Weights of a small mixture-of-experts language model, trained from scratch on English Wikipedia: a variant of Muon for the experts.
Below are experts of layer 10 (counted from 0) of a mixture-of-experts language model. Rows are named router (the router's row for the expert), gate (a neuron's input weights, with its number), up (a neuron's input weights, with its number), down (a neuron's output weights, with its number) and show model dimensions 0-95. Each number is 128 + 24 x the weight over its row's rms, rounded and kept within 0 to 255. Numbers have three digits each.
After each expert's rows: a language model's description of what the expert responds to; "raises" lists some tokens whose logits its average output raises strongly, later layers aside. This comes from a sample of Wikipedia text that the model never trained on.

# expert 2
router:098152151134139092143109108127136149128116117157074095111130121100141089181157108088108124114137129124116144149138142098110100146134118138095192118093136116151170140149115109125140122080119116154109136123141151129126126107130093116107138125148128091126119155180150101130108132107083089157
gate0:088173136111138153112114123133123114117095146097126135159155133131120117134157146126126106124128083148117137139120137087130133153166148104119158102126112126111097148098144136120163127121120129172121095094099110103165118139120123141096124119120181110146122120142141127110148111110159091082
up0:127176124094132130112141130102106126147121103124126155089080085130134176092171137155158155100157157138104118134103073169131133152101086076147123101131091101149104116111105161109145160106130126091085123115133101148113149102096132117145099125103143131138105121112220104097141156133128112203
down0:111109120135142138140051127102154116131125157158112130128112143087121163121131132144157101125121119093144106127142091131167074112120106102133083145146146121133122102117110096151133124150148118142121152124140099153115107123126135100119166138138172149114122170122163138099136105087158133123
gate1:154090120122124131102198070123159129159132102142144092114145109128109158136162133172130145142129109108125119140085090091139147123163127138101163160104145121127103179134129133127101116099079130119176120144145102082088149121143114175100142152130104111067135125145127134114102128133123106136
up1:141143110101143139104112121169128141143149140146157155053128136096063193081083108122144129120131161118164122151173135127154098150137152140136101132117159076084135126129149125142106175109175120144155170139112146147139085118133124127083104141139142149158127159100138138122134107162118146113
down1:130106113126167193127137137135158115100116145140112163101112109117133115145132103120108149102128138117116122157110116128136127101092122109131135142112146137119160149115108171125103173105115147182170161141114134163109145125107134136125152094151137146138112163111157152156169121123108143101
gate2:111104177176131145124154128154149066130096110102137187193144185151136121110102152122162161093161106130169157127166091128132077106158115136167133141112090120170095131149103109133136117122131155160167107087124141119116145135090131156117148127162183147131142132154090149116126121076098087105
up2:162164149123099149114148114086127141114109118095120087156129127145175132173127117096072130149113152150110117158111117132131118097101099126120133140115115129148133136120135139128158160136121074086159077121089150134111102135149108094116088164129152056139110121091128146122143135154153152170
down2:095099131138106119141121137137096133111141102162171126151128110088148116075149095140087139137081091134126165131160151106075128138116171157104147133166114079112154148110149104115123128169128134132139143093077156172130106148140114145090129131125163121173137142137127114134116161125129164150
gate3:151100132132087167153096155156133178126161153130142140160170098170125129154114149148114174145136102149130158095131097164108120147171109146105129135081127138185152112115060149103152111146138125160102144152142109120142147136111137122153135163144144140136106127125137111110142139128103115121
up3:127137143143146140143131177134126169121114157106095093128130153111132144138103173122078142122109116105102123172153115114132107086149134105124160140116151108121114120119114131152134114127190156155121107142151114120161114099119114152122117129140135135134126124130154091098132122129139147137
down3:123118111104098133151109127141112134127158161120173141167177158092131117096145153119101115132150120168147079089115117115094081115121144124123126160122082078101188155114119097093082123135108118121123162121122141114127131128124161074131117153135112143152107093077113107149133134123114103139
gate4:132114106087085103161158164102166082120125131120131108151105070125148105125094102135131116094122123120163089101142145140152129075173113166113146138116149176143129151169097122117127086110099120139131149146121104132142114165142130124092123203140131158134111107099157094180146179147137106144
up4:132120153132113144120115061119110135147116149120147103140141122098116121133153116122107149112110141073116211123159146145167141117144142105159095119114131141167135153132143127117165106096139125133142130123148061196128126104115120095141135116065191150146121097136112160115106129159102126118
down4:125105114086094132147141121173142130068165136180134160093117141189097137165124143123167150144110116123145146131105107098139148113189112135099121145135156156127116161100138172114126063100157090133118118121121132142138154131162103121155093111138106164130110112115136145138135150111160124150
gate5:134109150117137103106149153150106164167117171131133093147120160126156140147116078111103105113124122135106110148147123108118081104124123119150148102104082117127124150149193103191114137155131123115154134141116165141107069149155125141132119123099157093109126119168163124156128067139119139069
up5:146086140115119078127112161130121172117139161187160117134101126117137130107189175127152129112123110125142100150138132128115130146128128123120121181114131114114133121120173120108093128155131123111114142121126174147110110106143127138163084092068117125122071131167123168104116165100145127125
down5:122090121078121116108136098153132112110141111147181135131137104145126134118139087129123145169158097117140106108159122171091101100155117090123163149121132101138130128113097161121141133106137111162096127109106155162154164086127077137115136098129185122137128125110146162153137107112106147078
gate6:153114109135095117145146168145099124124146141148148158132108166102171105134135144105134145137139102148155115112114141158178119095120130096130122151090117086119118183129109099114123152129090075111111096115150111176107143123136149088094097111154125091143088118104137114134138145124161116130
up6:124051119097103113121101144187154088103092092145118137099139136127107137136132107142089098146095117117116110136146105116127121149134177141141097127130112125163151119151137133161148103139140146173123109144131130137112115134146121136134124117103137119162081088124120108105154117115111150121
down6:135170131119097195095119103146131158093141103172129187125101153094125124103136141082114151116119147155130096123126163144114172142137118111133116145144118120116141133104142081123125106144123118113113106151131118117127102109092089122116142137162106145155114146144137140147149108135119148139
gate7:144118142123152135161105107116172103156119120126121128105134101093132147101176111148125215155131122111146130065159157091110165126139131156110137149134112137133113142165143134090141148115087115160144146104138166109114126124114114089068119146159144113089097146107186151139145098147116170058
up7:158109146109144128082140122120121108130097146085108164109135144084127143150112091097130130116095156143149122080132186128118114117124125103128134126121119154161111117091140109127123147169169140094128180087171149134127185179143123112098127102100148133142161055155141121088105113096115114140
down7:145167146108136113133151124116155123122118162146133151167128113111086113162123097115122133170088128155134117130156137152105117146134132169121133084098104104118133095070145119128111121096112110130137149126140143117163126087109098182153164154156117118092116103104146116101123148141115096155
It responds to: Years and dates. Year prefixes and month names in dates, tables and citations, such as 198|4, 201, January, 12 Jul.
raises: "3", "2", "4", "0", "1", "5"

# expert 5
router:123108116118123154139118149107113165125107130136099114125118135090090140140127090137149142117143132113114099122134131116150156156141098111134145156083136149164152108095136118124105113127144102096119158098147114146079105094153112141085111082080150077113123159148131123110093184129151105116
gate0:082093150176113115167139153149105151118123167127188112089136124097113136109094107153137158110124155097107094140124128115125133132090141105118156131092103080093110133143146138132133155128112119122131113100107113130115086141150174150084136120129147096100173136160147083137144127156154152163
up0:123110141131107142168147111132145127125118128138135120166162139119085087156128138133125159154137158148112147126135126144124073143114165123117110109171099097141148142149123145104127111105123132123103128121132136156100110124155146117129160097113102111114091175134120145148134116146100109122
down0:141104099172147146131141115140124125129138116135105146126100087119142119133156154134111129146104105151134124153083135147118122113165125131140090103117104088088100160157145126123154112131109136177148083141113126144120104106117125122130126122069089083092104121131096103114151125140159110159
gate1:131129147097168113114110119131131132140102123100113142120164103138154146090129095121134114123093136138079122135157096120112155121101110125088116122161110153136151098144140126153124119094107151100121130176127145137151162124136123124157143117133123120107147147108103125146160123143107101143
up1:160162107135141106127102127129121115116158142158129152116141136118124128092157133135126126115146092117111138086160091116116137127139145084111128176078146166114136148103102129096121113112143174128101144143093111151091123133121106108109124166107169148114132159146100115122109145113183106113
down1:105132093150165112135153098140127138144182166129150131103129085095155136144116125088146109116152132094150102107189111135129071128154145081155115185127099136120081152146103093156096144157130130097132114103139133131123136124126158137153132123111155097135116094108161126129128152136149127154
gate2:088122124116127178173114119106146106101095131157119117147118101131107129103139124167140122113134112137123127133117110093134085089159091150125103100110125160148101135163139148107153111098135144164156127140139069131144104127123119107119130112105129121119145136090089135128164146110125136157
up2:098107131094102076134106091089137123108118189149167142140115116116116120124108124134121115122140161114143096119120114105118134111111109140106109117109187132148100134111162096157126137098110129133139130126133137090102122126150106141145127092147115156119164078083125102075165129092168158156
down2:112107152125129126120183110112138148114111133122128154144133145095098106132147101148110130144162087106108128151139145141132139089130112118095165115118124137156122165082144164127133152074134139148121162121164116177170148109112123107118117154059136164125132103086130153096108160087110129186
gate3:128145112111097136140105138092150107123133120124084161127130163140160157109128079103129113081144154096127101127154076161142106153137122138105155143139135138120093135123118127161108201136122135126101126139135104106137174129098081119128107078150138131142123126128137110093162135151167167101
up3:130125109117178160189105154154116116125143123164101165150151142176149200146169090149126145123124135112131131122142093097142131135071118157111129166103128143110144127090141148151167101097105137130120138142062111121129176143109108106159132110137138147160093149123127095128148125116109130107
down3:111090126130142129126120127126125125118165130167127108124169128124157100172129131121122103088142143136150144118132124099133127141085146137137108155169170116040122084137125137197130175147131124138124088153127136185143127096118169136116095104140177142092131172117124154114169130129158117119
gate4:134108137105131122078129154141137081152172120089107056115054089121161122110099134099116121141166165151163173141119129107172105158124115102122151165147120112162141081135141099115101103111151105116114128175119080128089114142083139168167102111158138118145104160121119119129159137127140123125
up4:147111124106137110136175142135122189136169154101127139122102129114144102159128134101121126150161123150142142109128069136131124100103098127119101118132110145142106157180184128135151148097127117139146096117159181100100155142079134130124131143106126058125161128100141158123164074138142143119
down4:107075088108142114117144067141107103156117144119161153085111166102116120170108172131135110138167133168171114096075151129115151109122112119148129139125197152115135135195144093130128153116142119139142123119104142105125139135102156076141167114108085129130176090135129102107135104154115077118
gate5:142129139169170116098159124086101128085140122118139161131105120091110133111134124162122128109145099128117119125101138132117117121166092145118082111131171120111092099126159128136145115142147148100181187121179132196153125107149136120078139121129063163126146098130109164138115108121164115157
up5:128132170184130084155129082112140108134105095126127113160133128103095105087125148113117104157101124114139109142167132122133165118156152144138150143152108123067116172177220119115135120119110159131156090118134126110139112130145135106099154143101111119109125164161142179134107147123126126154
down5:154129129180115113120108125133143153102152080117105070134137129154160120109129120122134125114092124106137131122175139144169103132158143132143127112156119075056064150143159163103168188109110145141152122120105115147123131110156157105124142085134113129149114149126116130188143137103141128148
gate6:127183148115159100146142143129099111125117116138162095128121108114102150114158093141118127123143182120147146124117097099100112118133127101090117127119130173114141116121146161153136092096151150142105126107097160122120145121148143142118113113123173156128169126156155099166116125116109099131
up6:157132155126107121111120107129123130179145184109113120121110113121114111109150114089109143108091161113126134163141122170150175149092128102137110130141088115106122084121087085154144086139139123149119123138117139089125077134133095129143126091106176144134181152131155072106105126151115128112
down6:139125124147147127165133102105107136135114159128149174103146150107110098128131138109128108134148104101147117132149101161134151152118173136127105090157081109142091189154135140127134154096133122165162115088098147141133158118138128168107127096109142096152164139083108095128126169119101159083
gate7:113157133146158132071122105127182088127167143090105107129092178147149116122110123159116128145098122138142161117116107111093089130134128088123117161110172141159127125130120144126138100078161159181149139096101152158108131117142123112115117097127129107116127137120106134090113115139137129112
up7:102142116136153168152089133125122164146150111116139104103149165143110095131138128114080101128140116123156088105132136151137104106101130065171132118130137150097160101128125176103120143151127101157117167073145110094142149142126119154142112067140130103117144119124151120149184115119172160119
down7:144158136132165144138178132147151104106135087113168113137103134128084127115113111145149115131119139158147141192138084132132111168127146111153188117080134150094120156176129116133111127146170134106130149130150153147181117131097131111147136107132140124141131117147130108126162138121129135145
It responds to: Institution and award names. Words in names of universities, schools, awards and fields of study, such as Science, University, Award, Arts, Medal, School.
raises: "sson", " Category", " Role", " Medal"

# expert 0
router:085132084134149135084121152080114097176144126123112172127102114137111150144140127109115116147105142157166164144154137121153125161128099119100150159147136128143160162139142138117133150134100055129158149108143159124113147147100077112112119130155121115134183141100139159136086115122109102081
gate0:132145168124167126111159106104103056122127136128152149148106137136106120148143114106136159124110098105118141117138130123097111138112102146140134147101131101154163090148123108105107182095136139135133137095143106084131136092127132121091137103192104091148118118123120105153150083132155128115
up0:162129097124131105108122094120116129119133088129166156134149169118170126130138130138127118086123126129133186068134083065110134114092130108138168158119124075119166144181119156158146176138107146137137149133121119126176096070092135122136147122112152121097151128142110145121139131114161151126
down0:124160106106132105120114105142136136124100136155108165126046120156126113132135094148156152132148130117134092139125122116178105124144122139134127162110133104115142103141151100127119134138142140097101161152145145124121109108169076181157145161152157136137113134144114119167121147101136165139
gate1:127115143159114133132120157126154119153118093092169137140114131130120121101142133102135152131113118103136133149124130142085137136125127124173084069163125141093099166087100140140126141124111105079117136125136081150154063065121104107152104133155120123097135151112107102123101124149080143113
up1:125123167110110184168165157157096127111118113127080108062123148135118134173121141104132121091109136080089107167139123106127143153143090121106138127138116120135119116168146096135099140130135131112152145131145177097118095073116137131137128108107130105135116137142083140130169115117130115134
down1:140106133169149140097111150109138112149107123134166117140119134154135144147173089108115098136119113147129131142124151104113131099138133137099123138114111129157155071122134141120105104109142124133093111144142150162120104110110113188125133158143123212127135136161140146118122145137075141121
gate2:143115118125112123108147153151147152145124127128162116088158146146134130140108134103157128144165144103130122125160133121139113121109142108128114150097173135155147097139094156115118132075135164140166151142125111105116129111138107121097134153128123122121122118140097135122143126124115100129
up2:147143097126095152154153117131079099094085151169155116129109168101128095148132144129128105184144142095134125077088139111115158099086131162157168170127153171102145107137098151101148134125075180129137144098095128134165117161130110133132121117098130131117138159078138142146092150159153109136
down2:137133166159088106109102091151123116140093112138113151135080120107120132076165142182142162132142129125133174140133125101069113149122111123128156136120150143080126160095127107144169148119135120147121142150133111166118136099147059154115158117158083129139147102108134085122092107165159106109
gate3:133125072168140135170103089091105149078128138111100110097147108110086130131142123104128113152106149114123135146146108120138123145129128117168165106123120141110145132131096127101064103149127119160130108140112093107057128102136153113110111142147134137150117102126136135120160097142123139064
up3:140130125114126099096089111154108124162111123092178114076157160145142158154119129141138118110150122112117136122128130113119137124128132064115179132137128137115152079144105127147146140111138135111114135156129130126141131108152132126122116131108145105141087154168089089104097135146131123115
down3:121097178119090118096137140133120172142123120132158162099095143113154125138109127133134102124119140083106143151148095108120140107103146104126086146151124104158152121104102132148114136123121113097201151078110097144143146113163119085101131155126140134130118169145126094160116136129078129154
gate4:132133163115153118121120141167114163098142150179125106127149166163127117158137120122127153117162119132077111137065125145141140142123097119160121106115121142098097112179142175175111084115141115179147129181137170116116116135177142133116143155162112129162124165103090107122133103095098126166
up4:180102128136098069135139114128130116150156105071139143135177160165121152105140153140157096155102117124102149133134124120138129110110099137172163117167153122119162124101141114111111134132129124103139093081105127096117130117121138105179130106110138122129132182137143126136156073147150067115
down4:142091103126109111117120099175123126151108102121133112124116162111105126160147134131158145147125109103114120119109136122107086167144102167107108129153094166142136124154122111109121160106133125162162100142087122123101113095108132101115129124094160115124124122142116091136148172126119126138
gate5:094156171105105108165102145098152132138137169119103118114142147131121133165098135135125114107088145100136101121168120064112125071157126103116167144157140144097089111108152112101110102126082136134118110106137115113095083118117105095099097139137103091110136092098098118120132141090127131131
up5:147148080121122146111139112179153088109140119128138124147143132105212147168127123119144135121127116141122102103141114139162164110157135156122058175091147137132133095150137150147149109138135125180092114129139113148135131115100115128134139158132114147171143145070097101142099128131130114156
down5:157164088094141099090110156111122118103130113146123116116114131089153141141165143093131098101106066140154124113120147138164118138114156097157109152160151154136137120124116098138138119159147132140094113118130110139148101136112151120101135133148126120129157131156130171119146165107109097116
gate6:106175139151128131136084143156142147133136132113155122161140139120136132119106132128136101176126110104132133142141153151108130109134131115109100064137094166153153103135149123134119124174123040091102121106097137157118122140068132143144145165148127150149139119120128103094152054131128131152
up6:105131144126114084099140126125122135103097150153121167150113085122132132112146091169151115120136133118104157119151159103120161123139086104129116140120078151117146146169125155109143117108113107092130117159152130116140119111135170133104117150162068135120129165152093148152078127136131121164
down6:157139166150123149142155120074124189141110139134125120102100171139111185122106160135152148124130111187199100143113156125169073130117089110118142085168197158115096090111114185111130139123097174123163115126103107103193134139128146117142156121090142105096096146113113134151093138094082127148
gate7:133108102120137135122100118166125202097123144116162116138120145193113156105134172142116128145120091079153081123128137138099171121150115163140086055130135115141122113156155097107130146122129162155130145138121107118091126125137130166122101117143110129112103144163130118171115142119148103125
up7:140136076161154133128134094119125123147124160156082130136128144178083173139128132113123135125072121118089131142116101105120109140119138087126165126148132118133140107140121130120130098147105117104087131109131152142148139063164133172153150126115125117129100089152142119140149140118143090070
down7:109114123127107108106167153132128116107099102117149127117126074170157140125144147131135148130126151142108122063124117111098122112152141097125150171139131147108162149113111172141133101117114122138127131135133116114179132135153106130138133153112098119107094133098137156117187124128168158159
It responds to: Table cell separators. Spaces, dashes, slashes and parentheses opening a cell or value in tables and lists, before numbers, e.g. " 28", "2015–16", "4/66".
raises: "1", "2", "4", "3", "0", "5"

# expert 21
router:085102127156165124148096142162125134131144148152127150142143103072083152163140098124135125110102127183133109100112128077136140131128107129157118141148122146130171078105127129114128109150136090120147084126142082129143069134145106105126128082160161095139128147161119126136101115134104073125
gate0:134101170157079162150123114160132138157112098142107158175124109094129146135105105164100115130163146153109164105137107126109085051127117117130143121154117110124143120107119091083074124142110137122107158145099098114092164112103123159105160067136151108084143144129163113142106128105144144136
up0:131095091118167126113147123090145195123130132141149104126092147116116097179128138130144128137114154131148142123152102151159120129107117112124147158168101130151083113136135127099164103106169098127114128125089139187117130145135139168148169141154152121173112148126146177137128119082147120109
down0:123155158084133086135115186113113148104099117167154165139113077108130185128112131133155132153122130184106139110148133089153167109142148146146136101142137129126123171130126133107148137116132173107210117151085117124105138137092090165178119131092126096117169164129107112142107131159119129090
gate1:154146147126154142104160135171121107133101147141155098134119140138129116080124119128118117142156147146162159102135142107105161151124094123134131131134184109146121165132158118097083139101130122093107114136119111157130097106101124130103138127149142146137155133105102147151120185121145111099
up1:120128095105158132155145087099146144159109156136128134134110123141168119134141143143096129129158165138134132125087103108154118112146116106149174092119129083085111151104079099079118115144158119114094117104113155117099155134112126128167123094120125155115090142161154096142102111147146132152
down1:111161140125111106111126139114077140133084132121143130143139125154155138126146168126109149179152146104141105113146124119060123116117136136094124164145115125108161126151130113090152134100140122100154146134100136144148112145147150114124110108193127138089129125110088136114103101147106123073
gate2:145104137143111103171095140115098119140079120107149140139110165077119097131137110169095130133110121147129136127136144134130116178117135110089102106162084112138157139134165137131131130132128136135170145122105101156119104156149148171113132099177156139153108138138146133122119141094098166125
up2:053173132118099137150164125145092139141102063166118147161126115096116144143142153113140139128112160138156095159126121151159126158105131171113162136093145133167140124090118136139100103149159085137139144103136105179157090099131087149112116125095152172108114127146127156141136151164156127141
down2:132153138156137124093094178089161118139115117129128131116143135119160107141118118141107109160125110157122159136149180115123160121134161123116121153141085128143116133099137141127169114135109172139092103126114123169101131115118101093135099112121158144116105145144088129111127175100097149084
gate3:125122125122098142142121190206105120161100102105146130155170120166112157103127142100111145140086146151160120124125120100151129068094132103125122153097120147138123136119134130131135123129127146121126115159138103144146168135161127126097151137098084148168159181097115122166083160130133126131
up3:128159104117141119146088110124107124103127095148114151093098158145141162151138099139136124161096151121149136157107154103150096160129148126116134146129149144088106101115123125138147164136123132110122136153119141114087153156152129114104140124146137083149143131120127094119096097184128126140
down3:114122121130168131129094160143092104137167118108112122111166154141145139115141089092155133109141165129100073158083161077145126096103125146161126130140135086143127123152126120161158156110149122141107141137143121078180107104086141126112088135099137126084100116176111123135109106095120098168
gate4:148169109163121108156123172142144124104091124133085137132163112117136125123187081118107105095103074159124126097134107099084155159124116148149141118074140153105135107157095114122126136188113130118137190119116134133165118113137109123132105162183171118158085148108147139128102160145108093121
up4:137125069131142103052166126160098097121132084128170146134126119158144134120113140122121144147119072165123139109116147100074123154114133125159137143115088138094180133158143132123103136151101128109126176142127094086129120129157145143176140139136134130121125130141147161120089153101156103109
down4:170141125156151131173150158137126136171110112111152096191163139144106130081129124150119112140128127066122089154111165103107125160148151123130140114195102105167129114124141157129098154111109156132132146096163142143142134111083137134135172106153093115138142197128099156136147142132168135106
gate5:150116164189120125134136117125141150134109137105116122175129078166115112153090137112144111145173110121123108138119175119148137124102136105164079110100082146145116145145125147166127138126149081117123115151141127110177147149165132095125123104140116130109135134108140069156132120119161132095
up5:169094143102104145119103147135129161107156169128123087101120096106110116145177120139111109163101134128146126104127158079126141155109136175118152085152112128119161149132129094090127128164137140132173153096127118139101104133157119139137129135113120077110109128121129147091110142146145098139
down5:121078169149109093153077128131127148104124143107132093171123163107163148124130154155102144167149094134173080116114161117121147110146118110129132098171154100128125117145163140095084084149133120114078085134125110162093128121130130152101158098153154136131161147109124094136135156132129102136
gate6:105134130107143184131087175156098153104156147124134127129157132146144144115133136128120123125124081127076138131129149086130138106156152136169157112104106114114109107150151120150087108094145137155099099080119106142071101125148093136121113131138145163097118144119128119138160154073124126131
up6:131104117058108130121100135094127115164150126112099136147149126142094132142112149134137137124124126121118075136118132100132117119120135136120138176147151108116076116115107114111109124145135081164145165100142118129149169179165136186120103106093096104119107140127133131133126082094097152109
down6:155119129147107160101090137075106128122128140087122115101050168144123129143112162094133094116106130133118109156083091125166089137100101139143125165169148160148133134094133090131130093149124106155131158132127073141101129094128141134104122146147088122088120152156115115143153152100147094119
gate7:151152118132172150112120165101147147070146113127143128108138134130124131117103150139144121133128138158102115137119146115143126133121172088118099112152157151096122160111110163119129143127118120153127157162125136185110145144122138132137138097126172111123121164074131162136122080097145153109
up7:120123153127128110130128165104127154132133125140155104137091070137128139120110119134129133137131128113133116145137143125172139134169138137116131114142120176080096131121092148093147140158151123116145148124147139093135111141111101122103119129108109189114111093145120146139121143121136129120
down7:124129125109128135135139121161103151167143144128145107211118110124171135108140130100136145143099091111129092137092143125123107072092080123141099154143131168077093130086133169156135181123121156169124143131128117136091113120131131135134149165117174127120165131114112157094119129108197122121
It responds to: Numbers, spaces, percentages. Spaces and percent signs in vote and census tables, such as %, Turnout, Candidate, and the space before dates or numbers.
raises: " of", " example", " where", " with"

# expert 19
router:161114120172122156151134098088132141138171123138148162136142122084149124165121117129163122121141123138131112124122118112132100151129103128160183138127139152158143146114145104134112149110171069099138149144160093111123094086061096134120141111138134124084164098128140106143108166135155085078
gate0:115183093151149109142135089148091127149105107153181118134108131130181136132088104120133135159096112116154145133087165107168157125171110147128111144111128113118117163161127158140130178100129146111095153105112141132143120147116120154152131132143112111104134128108113132136150107166141068127
up0:142152092137125116100089127086145106131110160134085149141128175105134102127126137122117121116154132091130123116136121115117114174076117131117137151112103141103166166118116149176095086175123098109130096148114153122140147145122114150137112078126138107153143175136110130147093126079113133152
down0:100116088094142130101100125150163111130146125105165121128146126111095116159115148116125152155110117149127122163125118135095127127140120158133124111069161131130121120121124153162155131137154113127141122071094118125120123095173151152128103132099128100105132124142098130120151145126144124119
gate1:149112116124145143128126121084137132141144145148108117132124056144084124134112130158129146144140100143153143130146163111162163112112124141124131103095124121101160128119114135136122092137149111151128179129129099097144106153126145129134152103097106134106156155162147132116127118125108091163
up1:086150126139109140088124125119147090099098105188120133149123130147113130098128163155164120152104158120130095157141156118133131133096092121146139182122113114144166152181132140160101132144113142182132136112139135133159128089090088133124147141123150122114111081132141146120151147156134129127
down1:153151143110104128136127107108111117109140152168130109163155105135099170121092131138129165147096123138115107123136147131096134130143132136128118111111123130098124148118103131110152120094158155118072115091138141130117122121154123159169130122130116143154098085113127158149128068111132123135
gate2:121127083137123110134095148169174116130100104142099165102134121098127144074166102107139127151104169127130130104104085135087156115099114177120129121156117136144139152123120161145137155109122136085124137147170133140121129210137129163108158134112129156123137141101142104168152157135133127142
up2:110160137140069157085155086131156156115135083075125128129140172113124116135127127128167081159142138173137114168128093137139138116116137104115118167118140150139133148113120083163063148110148095155097150140134125127155114142165180160147129128125154153092130090125143090125132140118130117137
down2:111180134137095137116132163071105121138135111117039093132050147140102095110103151126131094166131113110146153107157174140150151134112187143104085140159168150146143125119141148122115165106106121115130120123136131134126135108108130157159111074156146142139159113121133104150114118176101070128
gate3:109098130092116132103137123130160113143112128149151115154162115105114127135133105132136085135152125094082145107121163124115109075107142110126151144121136078138113083143163104134121145110155145106125115172128179084136108140117117131145140136067149107102146189124160100109154120133135124166
up3:149142140121122122085112108120129144115104122110109118144117153103136105152154150126129127127123149122123126099122106140146180123105123141110143121126163135162106132118136135122164133175138155087183139135145145118123117121167155146153166148117155112093150126138060144155116077153098136105
down3:190114119106121128102197118148081120127148146135145125133152111129143125175096158131159113155114141115148167060142079086103116102087095088143174137140127141149083147148096114157112111155121155180114143117161153110171139133124131133153179142114131122113145130119145198147147139121144134135
gate4:135129107108131112105137166142107157138118131106134089128134124132155111091123143105094151109132132126171093150153112169174168082137145104085120100133099152105150120120101139131118112117149138116136174134177102132122142152085145139156172126143124133070149105104156110139165108110112087116
up4:188149141112143123116149135129101102132123145110112130124134146127108171146127121166118111079135124132149121113112105143103109107130152139122154127117122083119131110114120077157156109140114133163086100130139143082127140121104116160110133137098171081149167194086096133115165131104147109138
down4:153119100174115118139134092103171106096133132179140150111146118135132135187114168144119136132151149167143173088118115127145140165119133122109172125138128133141104126140094110126127062130122071144159109077146140165154113141099160086132131131119133103136123110152131097125132106169100104140
gate5:165154151123090115134091103118113107094142136161093153109172166129114122101091092103098133137138106137130136121154109116150130169148147136083143155135147123141179085102107116100106124061111146151147128108171125135139114169071165142110117106161081138116112105107127182107109150129154142123
up5:108160122102130147095153131142164103124168158123081134134088154138095100094086123117125127116138106123115118162161158098158102110129167084176116150118126161103127131139126139138103121132104154090140161122131153117096147123140127149127108136094150132099100082099124135189141151132102106128
down5:120125106144124148139138103124101167112101116101060115165096108117135100110153159139093142149125105122144093118134125115100159128164125115126119109165104103133138125125133114098125107112127137163122136118150119180067122135106153121152119115082104076128129141084145126137123072125141121105
gate6:127188126117102121111134113158101114085169172147142163135136116116156148125099130088117127120136119164125168129153108131138118090118148127133127129108098129152153131128117131151150167107139131124091114115114095111116137127156111114114149134119139097111078109113105136095071093136158079143
up6:127137093095145101138110119115158104128142113139096132113129114113167121149102116092141136094147134138096147134093104134092135126128099144143111137115126129162137141141157179091154152135120112165110127106120100105105102148139098140137123150154145116099122114136148100174147179077105138139
down6:161127084154120130142138163110128149178069134109121090118122103138144142127133153122139129151135148150141129130110145103097090140150117139095154117149099103140085103116118149125127159117125120174097054101121114135119123111092129095106141139108106130119103149064101138143140143157138154153
gate7:143114083130106104122164062133118148102154147162117116129147126129130163139123102114139155156125122128080128157116157123119138163168100131132118136127137119146126109113113097130104126110125113133115171112173165181128123125127115088159134124128152090122095118112126135128128156183136149122
up7:104064140134142165135100107114123123133113138113120136130133118186095084112121113143125106145115115133122096123127173147148123135166144152132135140099138128117170146171104090135146121168100103097156114154127132119085144172121149102135120139139096108118182191149120142121144147125165119091
down7:144149118128121170096143101090137134163154157125121090153112143125112100135054078133142147151115124143157152142125132120107138132115101088101131126131133131121104144100109135113110143161131117103139134121126135119097155137100126120110143119128120158122125134145085140129138171136111156145
It responds to: Line breaks and headings. Newlines ending sentences, table rows and list items, and the first word of section headings like ==Career==, ==Family==.
raises: "In", "After", "She", "The", "He", "On"